Experts of a small language model: 8 layers.
Below are experts of layer 5 (counted from 0) of a mixture-of-experts language model. Rows are named router (the router's row for the expert), gate (a neuron's input weights, with its number), up (a neuron's input weights, with its number), down (a neuron's output weights, with its number) and show model dimensions 0-255. Each number is 128 + 32 x the weight over its row's rms, rounded and kept within 0 to 255. Numbers have three digits each.
Before each expert's rows: a language model's description of what the expert responds to. This comes from a sample of Wikipedia text that the model never trained on.

# expert 56
Abstract nouns and suffixes about society, economy and culture, such as life, cultural, economic, development, -ization, -ism, climate.
router:031143162137114125176057137143167135167180099149120093186148140110124168120091116099129170085170121113107183075155110132151087092127103077073125112152104129173163152093094145101159114126134136104085094105154135102088140127117179116046183092102151120115160074107115175165129081140107082073110111131145172152178110096154116109139147178093136166130119119087155141127146046150104168166138191108119060147123101103164091112109102107112134146088178124125132147142155105114150150081093128138171135123100113152197148146098098097083137061120142148146138122133185147115122075131119138131119131110125154158143066107100081143107111136202099139140137194108086155179157150107159178110105115134148112125157092091117157163114144178139136170151115136108145084008139137039083155150141100
gate1:121064141063125146100215105131118119144151120098072109137143083184096074152112142166152125080140122060134130103101121100141132128134152082115111115144078071101099138094129074124086098202119125111111147151171164147144133165143139181056102155109174128167140044123110102163128127132092157169142107127182144156128119140172091111192135176111164137160138108156081167136182100134109142150188112101186169189105087170116103105103071131172138110157164078191137106169126175113131078122111117107060095169116137179129123113100169114101111230098159104094131144145147130136160170149084103080099140158153127151108134131130102130091165136141125191158161136115161058155144172141146191094108108178121073118134150166127126139125092091162152136071141177164131088128157121091108124144126090
up1:086111117144064092197167140155125129160134183096134124193154129113152129068096121171188123091123105087092165138134181113138156108110128134116102135141172126117112136156150122149130054103129130154135129098114085145137175177193120111113141149143111119123149101168136165153107051076109113171131144194101180141092132119111136130203126078123096155150171082098101160137158081097143105092132095123111075128144081129137108154135056141127196192163123105125079144175144173130140098128145115150060074192128039123142148153108138093079131199183153123171102154064107121116146149127118077097154096146139221142088131203156145148108091117176094144092155135101153164126154110164089135137152158117127132100082107127125151116081149107207091099114095079132179096125090144108123129137134120
down1:162107149074114113051141113096123128126132146107140119166125154174109090104134144110118166130150197108108115071165146081178129068154141149093165126137101123158181123127147144090171092133157140150120154127116148091122147110167107104162102111144164115119156134099152123086126109054103139138133157139140113144102134146171135159165110130074166102155090168133141182145166116152067023124104153082138071082152060111177113082077106141085115124136111042030175148163137067161125110098123126114129118135112149167070158143134105085093123126168132142140090100121114111171069121163127121133141127135134113157145210146152126151063160051138098145098065096121100147135093053133134109127151110112129103099117113149197115063100159208119165116130133136170087161083156173153125125120129056
gate2:119147095105127120149089100091154151173157220123085074165119159104172130138085121112158149140131107142080107136116167146164153106161102114166126109157132121196127161109110139120082172118120170115105192149209168141110177102101168149102162061088075091123153083072113145082135056178159133149067112089112085123132056223150098187102100147101141094166142079118134161098114114087087122113117110137083043177120130119102096081107173102152151109104165149038116164086101170158144124108152138066107119185114148134122090090135131122147149160129077104127133152141159118092147106118159148146105126147128174119149138098150119157092121135146184117135139140143146144150181115060170141144160131152119087122131114077137109109091155067125180133126144106118104117110138191096212111101144106
up2:124181144081158106144085097128094140084168137131099110161190124135114115085138088114126114065146051194093155117159137154095116125145163159107113151092107140135151111086187111124134146107151082064112121087118088145115135104205114147108150066158108086120080159167140179201114072103105104121165157101093135108123123134132117098145091104098063163117166103078108086148108131091088087103088094139051098147128120111156143132112106139068136109131071122155161066129104162171151150122129171148099175120119132156143112148086128123113155162086120131136124145101108182142085146069051109150146152057144163160109141138103100085159086182137139113105130134025181116190120072076172090113103131111123099106068149135150143192137104156135102073099115122107175145135092105100140102114099075
down2:172167074156159104118134116145075132101133096068125131134165141151175149121142120181137128144130079093135103098124175143086132151170147147159148086156087106064120137132126163118127176166107170164126129126106163085138143121185161170138115106100064109036127122178116086110175128107102142148122158107155109214150140121149123115062089106122109145041103131108163125103118117118079140075158069165078118113163117048173131137145106172175115093096135133056179150107064123145100130177101103134130148082144116161129190172187127107138173150158089107087130146073139150099116131121131126128092171088160145134047140173106125090133129117133129097124113126139090119152139095056234078147104104126088107100086091119115143139123114199116127147076140110138107199110137131168078136099128128
gate3:078162036158106093094178171080113185144060124208136160123108166154140151178095133096126167157183117137136156118139083162174103149062155121099123110172144106124121134062129124115121158144126126145136159141160190101093124159160206132084176139158131089147121109127151121141109106158120164112124113120137113081143115119151150142148144153109156152148078106067180130116139092132174204137152110116126118103112132157163107117123069063179128131118137102133131142179119140146153089108141087111212117159173093138116116141111102141150183170181153102146128182136187194120164154136051121136152142125142189147136123093128098070127129141078105093143108132109074168098126142028084145099172144132140091138154131109167104140146173158154187137163139085100157126090200167167128179146135099
up3:128157162196139132146136136180163115108163143108102120151181134143141136135067136052081125133170122097075136127122159165157139126115159107171060162101108078122071186117092078122063124065094143157172192106141129110201140110103120113125074139166163112140133093096140143088161196128133149141080161195101147102113063178134151131084140089174118162132164066082094179159147109100208126143112121145172128108121138138128157125156083077130165184143128102116190213097124100139134110136150150098179116102120094174104127141102080147144133114099129139174096102091144091129146101096159168071100143119107147100105112147169162142151129134061155138136151080118137127138088044144112107123103105108114120105158182179149108140101078090134164085137171186103144163140113108111116138088137192
down3:050142109105133175134051126079148116148151106139168138098091185091182140066100125112137109130116071180170141118182164116151093124085100101121098137145079067120197080105152170038138168143157104108146122217159127136143190156171123104159167083124174126114060060139094106157142081147151118105198114075152177094153177114152154177174105142089132121119072172163140130058137122067177196142122114114113123174149102121106134104161142128136149131122121165136099118195120122133128164126051102183108159175138155125086103114105058119097175152093144136130163165114119137111170149115100139116174140136157211156134161144109100119106132105092110116129068159129088118122132112097166164093129150123137096154134119142177134132140127163139112170116140113151134096136180131133126102139161093
gate4:101137207142122140128090100089113107103086101120115183143135158143091117122111126141069150088115145140125156179123190165119125168159063127146117151122116113160131105122089119138138088075126133107109088078179155095126141150157095071151134113123087137174126192118141142150148130149094010095094127109115076138123141145120095147142101167133186039130123102121181110190160147099112090093170171130077104096133083116163154087117153117109154126142164189078084107113085131128122097122137111078077073111103177115141116167115116073166119091086143113114092119131064162067073177126098123114099152110121160111160152105100122157163125157092084126140131140145106060137203140150134094178139085120141170169145055101129166127123218171157132118057112144141088145146162104113135110092087162
up4:094134133125093159088162089126191161133154156128117138108152095123111106109090124149083117179140105096144082125092169126129162136157201100121174157085195144140157087162183172144173139147121160190173127127057138166074096096119146156138144162148117114106137086129113146115107084130080123187142105173114128121129105129159099041121135090077167085133145103134171120198138142098063135063080057131149112114087192098137134131110164110139147145071113117177101095159130130110166150103106059101093158158125091118137120145141153126154069149166093101094145146135157113186082200081169153101081135101117171106102130147161058122149072110108116166065151141092141101143125107065129152086118136160144124162188170149132124089152161088101169095163136126144137173141143107077170084117145173
down4:132148142085167084186138150148145098106189112151141115084086109172096057110088054156184101073081109134138114093112120111148129127100116150105126110087146194153079181109118107129112148159109086132151145134091148090185127139096136093113124106113143133081113127097111154061063095092138127162101130140079150148154151247158129163103095067153113148091166147175090123164183117111101137133010123116077089122102089165154138156114107104137135101123120122157107109141139147188079090133129152183140167170135141127112144152124118176128147127062145112071111178134163100105164104157184118139089135154130172137098064152169133105115128090147164150079125137100197195120168105098104099149137122112093113113109181108118096112129149084093141190153099121180079133146110120104147155127111175
gate5:152121107088109201083122123113098106207074094192074069094094156150147130161114128136090160136128140163137137130091157055165118134154078099152154114101108134132136096065123167084124134103077162149167135155169162074083138128134080109114127115125143102216121139142108145132120114175146116084108093120056167078134137156069129157171129095109102173126146100167118176131098170176123147062118159127111108141124083080148130131135111139123069125101147124096136090110080112120115138122125089097079089159143136115148150089082104087145169070146134109187200144167134140089190133049129070145124045125172161131109121098122161126082176112168146090144127089135114135098145096139127135130164109129118210101166111176130177142099116131123140126134154123097146099120147166115101086100153023
up5:126152138147164101137162127110108157130141163077193126166110109123124093063105142139093144129102145129141124104118127089175137164091092125124119122158140119121123143182123100168113172092104089117103105164123184087100121201127097181102110203149162097156136076117121112086143111131127107112151095166150108145108114106104138132135132111102104130159150181154102172154070141149122107140158152185159143115157114147060125078105100097163151115165137120107129130118107110100150149092124093200085079081172123131127115111146096145144147104131120199136183133133127117144030022129119141180094069204169076078032119171115094176112123194155158182113124101101146094137181050191105111122121117101078134183153120151088117165107105098125102153171116184122082103109161151143166142148134183
down5:070143111062089041184095153163120075091186082125070093130102152111159180146115145187144108066157126114105147171073063123098150175154103123111085063104199159174154147115145100132138197167156105121123110134085063099074130166119186123067109179102140158157168171129125116225109124106146139141121086108097158127113126102118133106098154159056124121112119129155148119119122139094175138127140127159098065078119078058116151130142120167127185150088157078110118125076134069093084142093099112112140075117060135151109121125097079160127051149169119151146140144072125150123104121110137117140133103150074133096117079141116149117120107132154110172136147147134128153108144115109157098135107079166156122155099138139160120162153162182120119110070133127098147150133202132113121146176120107
gate6:101084140125128099172129150108099129064094176144135170210055093148096047117108078099121097147097115147122135093127156142118110129122190097148099116149178152150136087126065100166064097119122076107091077076115125105117114102117161102134143089088115193102148123113140123140078102137153095110082152145153130136139141084119077087182103136136108127164065114102144177110103124188159151077113134087160081118138116153133143155097114124163085191169084120152144100120139151142169137120117131132132114192168161138146147109144103161122143085113061171132172129066138093060176075136126149141127166148172123109094118162118091161133109111151142108158141118168101165097195089148124143160082114029105114161178048114095098116084123130127146149174132116159078074048127173137120132115143166
up6:175065132122056172132113159155155141108208168126137105105161135123169114132163056103170123139141106078104163160119109124112142147148166131114134121125085100108147145119159120082157116109125172105100096127135131149111114086173106157106146105145211107106072105137073106117140112115074147139090116133115123127159165195188081138118129084142101119119191070130134098143147095105119148131125128056052140178075118068133140181138105181133177108094150100121105191154118143101169108118159127078115101122123080166123113110109127131130166205108117103137115186129098162122104178059118118091109140170090100129104148099097132093153063129151136143108099079131074038157118086082138119130111073212115052076139134157162090110169150105091096144117147094131158118126131069089162124140167093
down6:086122137042127127136131127131138187120164120086124111069106130125121108096132195100147130069129115167130172139122115131128147099116138158093092124172065154149131131091100130141108159064184143108135134205172158161102124127112134107112125117136148132120112113125100144151159160099217152151148164171080197122078139113157176116136123121128134069170110144172112098077087133104136160186102090156074134111106168175102170095164190136115122186092109141171111109192132121133104157115087144130094170137078156085153139164104119112122101138213096069180160165119133164124154109119108063147172108134101131147131117150135147069135089181117065139085126067124094108165083105125127140076127194098146179126090120181086185071135084110135201158152158128111152112076106147120102132157070132
gate7:158118093109124091109087073098122133099198098171083076095178106149139125130102138087132121162151157118085185093179167118105083108121082070182140175137129140166116179166129175119114102105154189079128108132146131134191062099121146077051201092155158130175172092085138134148155127127104175102156146141071168149159182106150113076088129146099154147176135119116137076138111139091126168133101096157133150145131127143120125171111128098158113125050064098162121138141157148178112079149077157123126167116102116098112146137079116094141097152062147160159091121121130107092200122100113092087125149111194129195118124169111110147156143063109117116134093151120133187078112158096099161131115141175069083100129173095087147129113081100085127177138135086150127125119135103060136147119173094
up7:086084100080109098180141102090077125158167150096131152105080130155162089088138133063120151145142116172130123088082133124132147120085110159089151134117193130074123123165095067157160187125123130155196149085069132161145155197163084130118106216080056117090097087146108132040131119139118126118092079111092108157123094109162158176138148173100172134112139160163113056132052143120091150123129088153139128134191127107115117113147120141122133139177149115103083140160157145101119096127163154143166193111097144094194125076140156109174150148185146158150133160104145158180062153109114165187104131127148110165160119122117135142112123178096173104092107100090089112130112126080159106074167142129157150096132111117136110055109187143166111099139105143193098138088103132146152115196128109
down7:126139135117154095104186159089090152141106120127157159086126182117157155068063156134136100112085180061149089087081049081146166114105149096163082139127094115088079143095086086168122163098114107147115123094163154117137155135128121124143099168133157091079093119110110111151168106116130109150109085176203106104098141166099068082122087086125156123144119107118043156132129123124079154157175171132127128108121164088129135137126149190100150176126078114115133167111136068102117076171137135132160101154143146095139109046173148135171070148198092085114083122090138148133053085117145085066093134132103143072135104134114163138123142159131210133137170100123096150148105053210136154104133090126165115088111140181106121135147161081119127145189147103123171119115098099140108103105145154
gate8:093125162062101107123074170072124138150145119160053110100119138139083160154131101132162132081188071161116193072145150125105115102115122113100110120161119099152131137124144104122149113126091096161102043198174120070099098105141133089127151128136187152112131071115145107128135127140177111123135082066148151095120170141152136131171089149120125146091080161160141124112071132114148153120159140129073161117151078063136201120122082122107140151072184069132067134107145109053147120095114158142115157153121106155121120142095100121092206134095169125149163150143084139151121117069092118156094149095175037160067119128082105162180121119129135071137165154114100139103187149128144204116145173135147140132125121122131096125102128100101121112076100122063112090191153090111154047129116119
up8:135112117185143151107136095120119123191068111185178134143137040181119124119090151118097151115171139171126127076087163106155106126142098084139106156136154119070101165147128233154112110099107156107117094160125138189075068084118132094099127123175092115104162127094118102168038164086119150084112169118101156076151146138112086135156138113138171108189180110114127080097175130185148147122147124119095114143118140127129109158103138093134040111126126125153148163153111116120122154153091125077129146143129172109111091142078175113168120140123067114128075078158142126178200104106084079055131082041088060129146117101126147115128106148079144173122165129132106131137070139135147098170131155138134167112156148182139124089110131111089128158112167100088123142179090113167200151132157123
down8:179147079143141124127154143110076156144072195119148149077118102133151131151105108146080158110137226134141108139159122142136125134131163130105129131116136122160064119127102115114145078177155116111124147123100106115113086130162151141155129064097115114156093140118175147090158159099116156117058128145167047190101121089147134122115133122109131083098092143110166143169132163094136085127101136109138091082141140089133105170127107171049119161098183121091083146138106134172133157140128122095086124120066103107104178124162139144104085118190115096146099173129164121187144106099113061142058120138154178135136106102092131105114187125116086148114119143092151129166062102156073093151098156094162127074171177134119096123144121144128227188148215163126131102114205081220149157113094105
gate9:072095144132093151187092115141111143098131144098123117138132131073152128116139086121104130107157123159127112124141179081116072109166165115080103112141128074148157099068157194137120109155146136107155053108165118101047131092112183145130151148152097116087107152131058175137152071116103106155174174155150093095163159096145090123146135096063092144123131072101108105100147096100142178103162157117150110158144119041189086126116113134143152206105153136077094148184109149110157131163098144164090127094117115127224121088150118122102108130084109125109145133100133088107137091126119070115130157145162201128102125140138176190086160109156103115186147149086179087185120085112134195125149075141135161153125067144056114119110140144145127121120098133147132124117116084148060160095126040
up9:153137130087076104146116146099149070114110086109088095107093082110149137128167080171056131128119150096138117197182169088144086207195117108131131119157144159042099084203137125102153126146119138106173138104138129095131075103112093143083091175143118134123156111152111157118127158127165136141074111118144123135092141111113123113127106114116114126119137180152222066124149150085138092112135111108152196136173156141106161159150115147109154137085084139161081078074135138118072151140084103176150163077108136131142181169153191147143088044193162149087113092104112170140111157105123065144122102158119101037126134140153153127091125092122082141126088154130100116133115157092099109119116154145117137174165124097085108096153095124142101106116175185133146148106043126139135157148121215
down9:142127114095159114125175155105104162108098103136142106162056157140117064159163127123133128118049165130177118166148153117167128120086078109122166099143146156185165119168179127077156112136132084106118105134143153113138162097108117113115089181143057105112118126082085126115080126134163151148091087123085178116074083125076173116091100176108119084105092189135142176172094113187121091143142117114157161141142157174119136155139125114136118119146114182103071116137133096160152088094048129093193206106101082153093089134100141141152157120124125147126138098116168134152173170155117114112090065110182117138100111087102120112037110133168187169136094126099111180130198158152149128121114178125113164234140173133123104187086151081148114151121119157147155146128053120131133094151172149
gate10:107164109144100101180059133161143142108071134126092140141127127143117130073142079127147046133181163153115143179137155126127051152078108083131146098181193136190128129108160173183104070110110126077106084122100144156142143121089148131108154155147168139078148105131106157108105108104065138144128077107096140139199080092141117131110079063106148127118102171165131142137126110086143163132160137125160127114202126148125092117120192137175121145172136104161125140136115116109138151185109075162062120159101142118163207167115103097081137120173142167099154165109136086072133098149164090107177123138107129169047115147161091134153091127112115135182184132176131166107164106124133123112124126077169160143176154186073090081100131070071152137143194084134107107099082154128118102153153157
up10:102165105158181124143074054121130136185084117134076140114096166135131111156094114108122113099095151102153094137134136188176119147125152081134109148138138130112109105092128134157130156158114095125107184115080136124132155132113118112088117125158083109109168117125162120125133090136103139166056103108139149159139109155162139141147099173107084141070120134169194135125160111114105115143151090140136070112124079180143105094096062150133057141104158158136203070100069154149098178150128175155136126083109125095141108137170101145142085114098125131144133065097140083078181052196118176117194094064020136118116133115129109148146177079126098171112103110140141180141098155179158136123129155134115181159141211085095112130100138158134143171114077122130058129145087153201103112092065126
down10:066106067124196111144127149149131117188135141125089179171111118200125080081141119206130091135142111066162113112146098092085091126145125112120070152098154156120160128096088096118159083075157155119077053110108140130149072127099149129143185176120143147168047213125115092144102082094151125168125082089151180096114156160126110117123090123119124106080089098113158164093103101094126128123165164113154101178123160126134150104145141109152134117123109119180135111127092085158124090126089128220099119136082089127088142133106083134089114092196124152101113111128114091141120183165132144112093222088157197092141186156134128096086124158110128080129101154138175163126145148106136135126109132065166167134157150095114090057166144122145155103150183152118157142135075167122155122117102091
gate11:103141089072129136142161167113196237159174115136143176125145168136147061130137136095124141145120162079148114164090060192157143088083159102117092135112107163085177156084091068128148165128168120114163133050082152114158153181101114145147127149105094143095131162095105107156113112162099096133124111111158084097175099102112175135160120212139154093125087161151114140132119126148090118125106157127143092101124114132140095081122122106147106188132086152101170102098127218101093095140110152127132133142091185147165068065138089158129124137130102092135099191036141085130107138147156137191154137114125120126087123117118129099153167141135146178066076162102122146168107132121130100069130111070156147147146133063135122151107132135104159168161155125157166126057164159094121100183096169
up11:116106148162159194100063139196100130055125151104152058124105111117129186072144112111161112152092064126141140095174136154151144100201080194115156176144115091109116125145131181151133152132158088166131109081138091145168128111155118102173098084118103102164079096125154155114132112083130129097123056160056158170119118127115163182159094140163064143171172105107138115136065129136109149077146164153139127137181129090126121148146157125092203135135085128135087178158142139132136144111141133142113110126093115108062119097112133115081113183118149115179112113177145104124198198121134148126130104137104092170102121151120124178103155156092163121112150124078157102120167096083128129097230064129148136092123084116167103108155119124195150075089139095104117154105109124122159123125189054
down11:042119141142115114125146099132150110159063154162107132130123126184058090114105199077147102151105144153116141102141129151113152133102126180072124151148119078086122098214115095101125110148138131091109088161149111155144155151164108144104118138176094146136104120152058117099088108153152096107079136139155136132093129089163123104124157176140125104127122107148156129123130113172213081154105110088145146157137144142074097148107179135163139178176111191161154113172121218137140134127129145133103105151146132082103073070115116138142079104140150156106146130136092157197108140132159205103131133079092111119123150156174073122139104207143078094127143121108144095095108136108081096137062084141136134152135176111070079063165125088108073075098091178183158140163167158176144083177173143
gate12:092156137168160083131156118076082157144208110187086049161127178146116108154111102109120109118153087175128190129074156189108124150069097091084126133125094134110078156106076163104113130134138141127099118091124175108092147137140149114124140136120102106105119168151130185139102099124052084066096152125112090084116128114131145188144150114164107164153125083169170143193113136152102132175145161103060179128196131136142144139084136181172175140106144124087139068128151170192202120100129097115140109101138107142146154104141071103115181092107110115158106096183169131124149141074071153137118098120100131102139134110105158148141092149128169207171075152157101140089156136127128131123113124126129211179139072140201143134142093143123094103120136111134129148074102086198159127077152128
up12:159127163165165167174186113101117052166177132130134136160122161117142124173145181161102128048108134095143137100096079056133119136165131135099098068123115085146093184121112160104113080058128184110149126149172135170086146141166150084069105126135131151098132092156117123120068139120136095121140088127172120101152147116110080156084094108093124142144167105156175148114087119145148147104162179127085136139063141099138150104079106076077109077083146128090156119121111090150170134105106169141150139174093158148068149116163082133114149098061150153131181086182105128142098081153122115090090124180088117125114131096118102124092115134117085095153167110090148089145131070095130173105174086203082105188161169144142124132169171069135136159130147133211174076147129130120162088107172122
down12:139137076124164138144108167118141143081105150128076139129116142086116170146159059138110102155072157076111094146074185096085160119140129108140175077100133136102096133158093083144123126136084064174160174164155143138147116200180132154144097134092109109130122091148081144133150174110132122154128131166140117149100132014106135134160181149133167179183142105142157128178106094104149139079151103148095093132113179117083098117165126090074166184090124090145135132118251109116163181164096122093127083160125138180121124075128127112130054159153149118185092153095117165139159086101112153163117133059122122127128142132115154171109142154172170101174170076133159114094152120151174126128137164128125097109138094117143174079141166109135127108196120111159173071162153153142095167169138075
gate13:085146137142179118152049167139165120127066134190186137116115142125104128114140113122102117143165086111119128100183127158173127125122168066131150118135197107165155084092097178124189057105145167093061117205109102162067157143166166172120125076105116133181137137139145129167156093154087163109145163096134149058114210152108162157148138104061136097156147060148100130157105153120102172077133206198096073134097164111093137109115119129157156149107135087130126143176123121157174144136096172101123135099062139130113093138061138124155135156166104126140112172156113157144162110119124106104144122139166117149147138059142114148153107108130189148134122121065171166177112084129152091133125138120163121142117088152131169120133153096142120184175109075124152095161135080097152100106040129
up13:141078205199142152141071112084104132166107167099135076104127093149124137092128182138208133099158068072141129139173215169114096135084139142107167161110192096131106131144131074117096145135140087121126202138131162079112210176182131091108161143138166080078145106122136134111140120144099091069070147154170125159142103128137119149112120139160129129160130137182156158078110093144123076160174086099134159117117104168092147154140140147104192161130156158127130149135125090130133114061128141086127105130113152135098097169130109166064160107156072169150137114128114068156093101127130195117133091137087125123158127144151148143143136142140124107163083114153119182115097116207087107127111115131076173140149165118111113166114226175110099163092144096194103106166120177143141092142140177
down13:089039122132168145139075158132144118160149114127123127152111148170150161108052197124181078086166138132115098106140154121146098126123079101078158151145131110080130126197161052149154209135080132135079095111121093137105132114175106124120067137133070098103179099076059082151068122120163157124122142195139172178117148144131075162134131144192117115107132148142149123137148138134195095171142096101106164176114096120075080116111116138108130134191081145113107150127109156148168128127104131097189154118107076135135100203065162160070131146121142090134130151152092107097075100103130255109068100151104125155134118105185097112132155166125066138121133105118150144106160160155111087159114130143102119097135158138119142135104074145122120115152112123107153059133156141132166134127101117
gate14:084193132203080149115075129122163188147138139119120133146172127122125130077105127119146109137168096084095088077174142136210106097183125067123146132154144136163115125108110212149156095132165154115114120066098114133078102126165155067090152069183021143148137112118148151149115059127104114154173130157098228112113158165164163107091177151049131107140202132171153139086148098128169143109131138157109098119131112074163098120114124112118091149100169150188168187125128103116137076137137122123097176157066112139104168141070177102108158129176122112149066142104149135130132098143099113116131087113095088140160122118151110112149081109144131170107122150140145146128091133108200136079109129150127113138137143078137095148119177117114113211119162152107078088142095144106117108091147119
up14:082105137171156103134045175142114036133085162107110130115115112106157172141162139129111135117145163204103162053110152128134089143110143131110114171094177153182109106076115154127085116059111093130157189148125167101135144120139137132165123140184102070148119100161102114155100168097151134074143134100132153136191115115179161195140140126128098148194122129105094096201102100094151183073145110099114159134108068146146140139124107120153167109155113105110166128151139072175172113110105143131062151102204094077140135069129122130083183141114165121183182165130120165153177198091106112131175161104163157201113125157155133091116086095118153088063121139149150142107105134129120137119112171131108185124128111113116146135079130120209160147157126114098158126109180137134176174129132086
down14:141111136142145108097133175144120090155159131104071098121072139109121077201111138156173131082078069180062132183115140095114128181086127095176076137143044143139088167094175118115147182124139157172151174108130138092153123133118133121146063140135171150075045148141118133127088067140122054124171113183151072124145128160134123103155113096163113124140097123159098128128151164127082122148147183116131128131076130163113193122177141163158124103159149171157130128156128105156139102160083120116108136135134181120044090146075080123129165186199143161113148080140135080087147118180102158139114117146049176143126157087158138180137113141119140135127194120102096105113138045108084114125125108068126091099093135121142105131177133170133103130092113142111158159139072133119145084061117109
gate15:100104068170072130172136094117144137139136138122084133169134160093128142116069106107159137099146157143170118094117136078167091096129115125082167108116085141160165115003112141159121111092151145152131165134171075155153163127184137141080100113126147089175109094130089145100146140157124091110109150129099116089077076118142154105104144173092085170065133086094081153072165096104110175114093141151114072151148133114131114132123124093061131139101108132093106172175156125119138156095128169135095120175098087133145139066155132146089127098125137133168088142062090085117187142165208112092149135175089155184137132078140136109142155088098159127108167179092123109143110090110153090120158079099134193100143110165199142106058129128138197145133128091135146117066091130040137082109114123
up15:141105152162079166130085123078083133083136215170151101131205146107181082116087087140108186152116121084091101168093143155143109104161127092132100127125081127145117153080139132112121160197128131155146140116091092144195167134143074155113121114094138057000134116145111152123217155087047081136120136083080118197133120162174126138097162153126160138097114075066125159121108128088056132113129054112109073164106163107144077122109142166085143148110169131170150153158127184166101160167150098155175090124124144113170125117116112169115162109096126127104136140093141105094105140115141141134157085141060179112106123120179150136139135130171146098093138165129092073107169153135116122116141117109127138163081106174123125153096110149125076124162120109132176093096120089113130158130152091
down15:149094080112116135168108117111132125131078164113130111083123090135150069111114161118157133134096073110142136212110110117108143129125126117082158166130057152154174169110169124104086149144148126126132137121190152186097125129151134153104102117121084128122148173160111125109148096142112109121078122103072054156096162093133076118137193142091139158084134133055173144159111122154149111128130129150102099141160153116114121075158168017123162086142107145107089111131035159110136133154091149124144177103138132131180051088097102100065126135068134120156105144104123117094221052168072146131147125162115195097117124165121153055107150116087126141105108173117101114086119138104142127115136162134135124102167080121154167077170124110146149070119158122142112136055173121095108042154074116
gate16:075138145124054088074098113181159125111158145113079063131100105154101118134068161118214169054118113085098040100107155131151107084182174062112122130126129078182102125133087088099097157105135153133125105171051170095114125151175157131037143169133105141113167072131126151081089118119077132138097145105142173139121158166181145104136137151153075106155162048139160180108140078140139169120157160121156123130164111066177112144139119077097157119141111097173092108137145117131118092155177167099120196158105145132171120148157148096086124105173114148156097108096167112115166126163126169115130119120101201170138130124077113118166116137130091126113112130079126149125197170108114109115153151107104120110150086152104102124120171097135128097159151156123061137142102076077128139132089151
up16:151160147113105121124189120122156104093148106134205143101170104137124073118174173175122049122118092135161097184097137139081154098123121086140176118130150112155122076111181113147192151143085113137142103129070152160073122092162113122172087140090142185122123168169126145095132187144108124121155099123102072125148140120090106130197067143151087095214171130101130133178138165132171125114202075130171111102143137172149165170138150177044113118109163144140094131129138099089141103162143052079111093163096157095107130144163155152154088108156084108096057123109128139172104129133161063134141158137046119089133123090147078036137125135091152131093091149103093131118169101159144135066157136115092089110120148167140116143137096106105121127126148136205152150143139122094136123100157172
down16:163129188107189146078162140134080127104135108103122130119180167082137127090096093100096136131150143104085124131123190176163165134140089125151070116148135159132071163216123151100143127089146130171130075087153167140075094205151137132144122075179190127150151152029119141105168145122181089082121107186147112159150082123090091176114112125158102105129150100125146124120145158110105204096128130151111123157168100100151128152149190119151074172146157174096147130111106102121120170160105079149164139169144081176134114096120088142157111114108120077115116130173107142161135084194128186147084181136092117111132069091189150116133075101132124105081119135107106101155162116121148078178121106116135126156095087098055112068146109143132099117158145104144106111063144176128073100182162138
gate17:074129098131112127117166131106151089187100170135086121130132123138136160101206120175162181142085069122126095161149140137131126146087113115131132068167172105143104175081120088084114115129151135169105073099157170153122130114124174132090165148128090064161088135192087110073130087113162085177135120157080114117125104143137047130130085118127149137124149125115120073164131102126123082153187107159119042093144187132185127083149069145120144097060131135125137138146066193136125137098102171116132153133146134120121049172146125111136167124127085126113115175198107174140127099124136213142110176151145141115148121133163137187096075133128111111114163098152071162093110137159117197147118144121122129101141084105134125128121129079188111063090120101184196108099185170160172106111089117
up17:131092136105133106124163167155128089153120060134155087084146037108115112145174078160201193104133115137141153133144128101091134137127120202149181105072124144120148092147172131104114099188088103148100080118123155138147174196125158137141111164118156169138077122146080097122163155119141182172108128121117174127093103187111126092111118137109136170138146144158074192161122100182118130150149154116157157166097155139087158129177096099146161116106099189138119078145149142147108154111105151154097135135168146132190132150196127159196070133159206135140105150135103193191034137145127130150135117106115118110120112143048185134159138122170167105140153087073107107118158180099060083115104107187085108126138106106147077154169114129108075110114161186130161133127151169133141128146121165
down17:145102123121152138065127096099112109112129145130183114107167121145140097110177127095085152110121112176203142144117123135066083099139104104138196151089117105183133080112170183151121138159063109112117125122178136107118110147138122136141103121176084125117138127123066111115185122111131104121119135175099136175107135083120187112114107109116108170157142116190154085155137129058083175145137133122134154093106114145147120149060108201125088164118165138114149047143141112181078135107103136097072088096050117093135103097167143159182074147167166064139078172167137170140095109090092168170195088096113144099094150141085065152093144094114205126144120125104132161145117134124226143189151125082125135103070172108105142169163124189135174149126139155134080103151087128138114095144142131
gate18:088122167147147134111137118120115132115145108140079046148122119050136173146130116127126146155154148115062106098094169087202180058123187082076112137095125136167164076102070158072134084125124157126139127118176144110145157150088130151172142116135174070133130127134193158146162154125146124062113156124101136074180136155134159174160111157073149116169096090137173105095091124151073164056107155119120120171071128131156129118067097112138086136127125112122141081200156111120147114112128118071093098132125175134155122089093112042134119136170127141121152113155108153092122137091169096112207168109151119155133134107101137127107118086182155103180145145132095066187145142096119109105107134118125151130188120125134159194104117128087046130190105152090135138129138080109170195087141091
up18:155115091141075065098143071147139126120141138059122097084132149126124110176121102215176143106122140162157074181119125150201094149153144163151088128169148139042166138124147140110058137158139129135081104112151149183110099128152156097111111113138108106098135080152163104139145152104118118072137188167116095147089118091182087153032169135190137120100108166156194109160132080123132137170161100102143124179182138104095109171193129117074156145162095155204067156158134117182149146129132138185176194151108172137140120130173061201172130107122100132123143086125116136133081109153093118106171140121139112095124129195116169097064118137158061134123138151170147112166107160095073158112140149170126100172128163096098152144117121148121110137134140096159147130108114134166147137143106112
down18:098163159084097110145174130078172147089137107111140082075167128135139132140102147163161165106122147172136069111101154157118169123060153140143149160105087117137094154143111118139129111109123108130084114122068111143189137132118114156145148158151063137094137118090188106089146103108122122151112104167124126127157154189105184096125095117153190195126108061113111118118182099145134078104139031161130112063188149156097144127128124117119076114091098130098109148145145125125131121128132094131152154120118183124116189200168160139198167163083117168117088084122152126151125124091131163099136076134116139197110140146106095164146103108088092074053116132141094113150153107177149124153130078080073078115119201083120128134166109143191205063149094125108152207118129102079138150081087138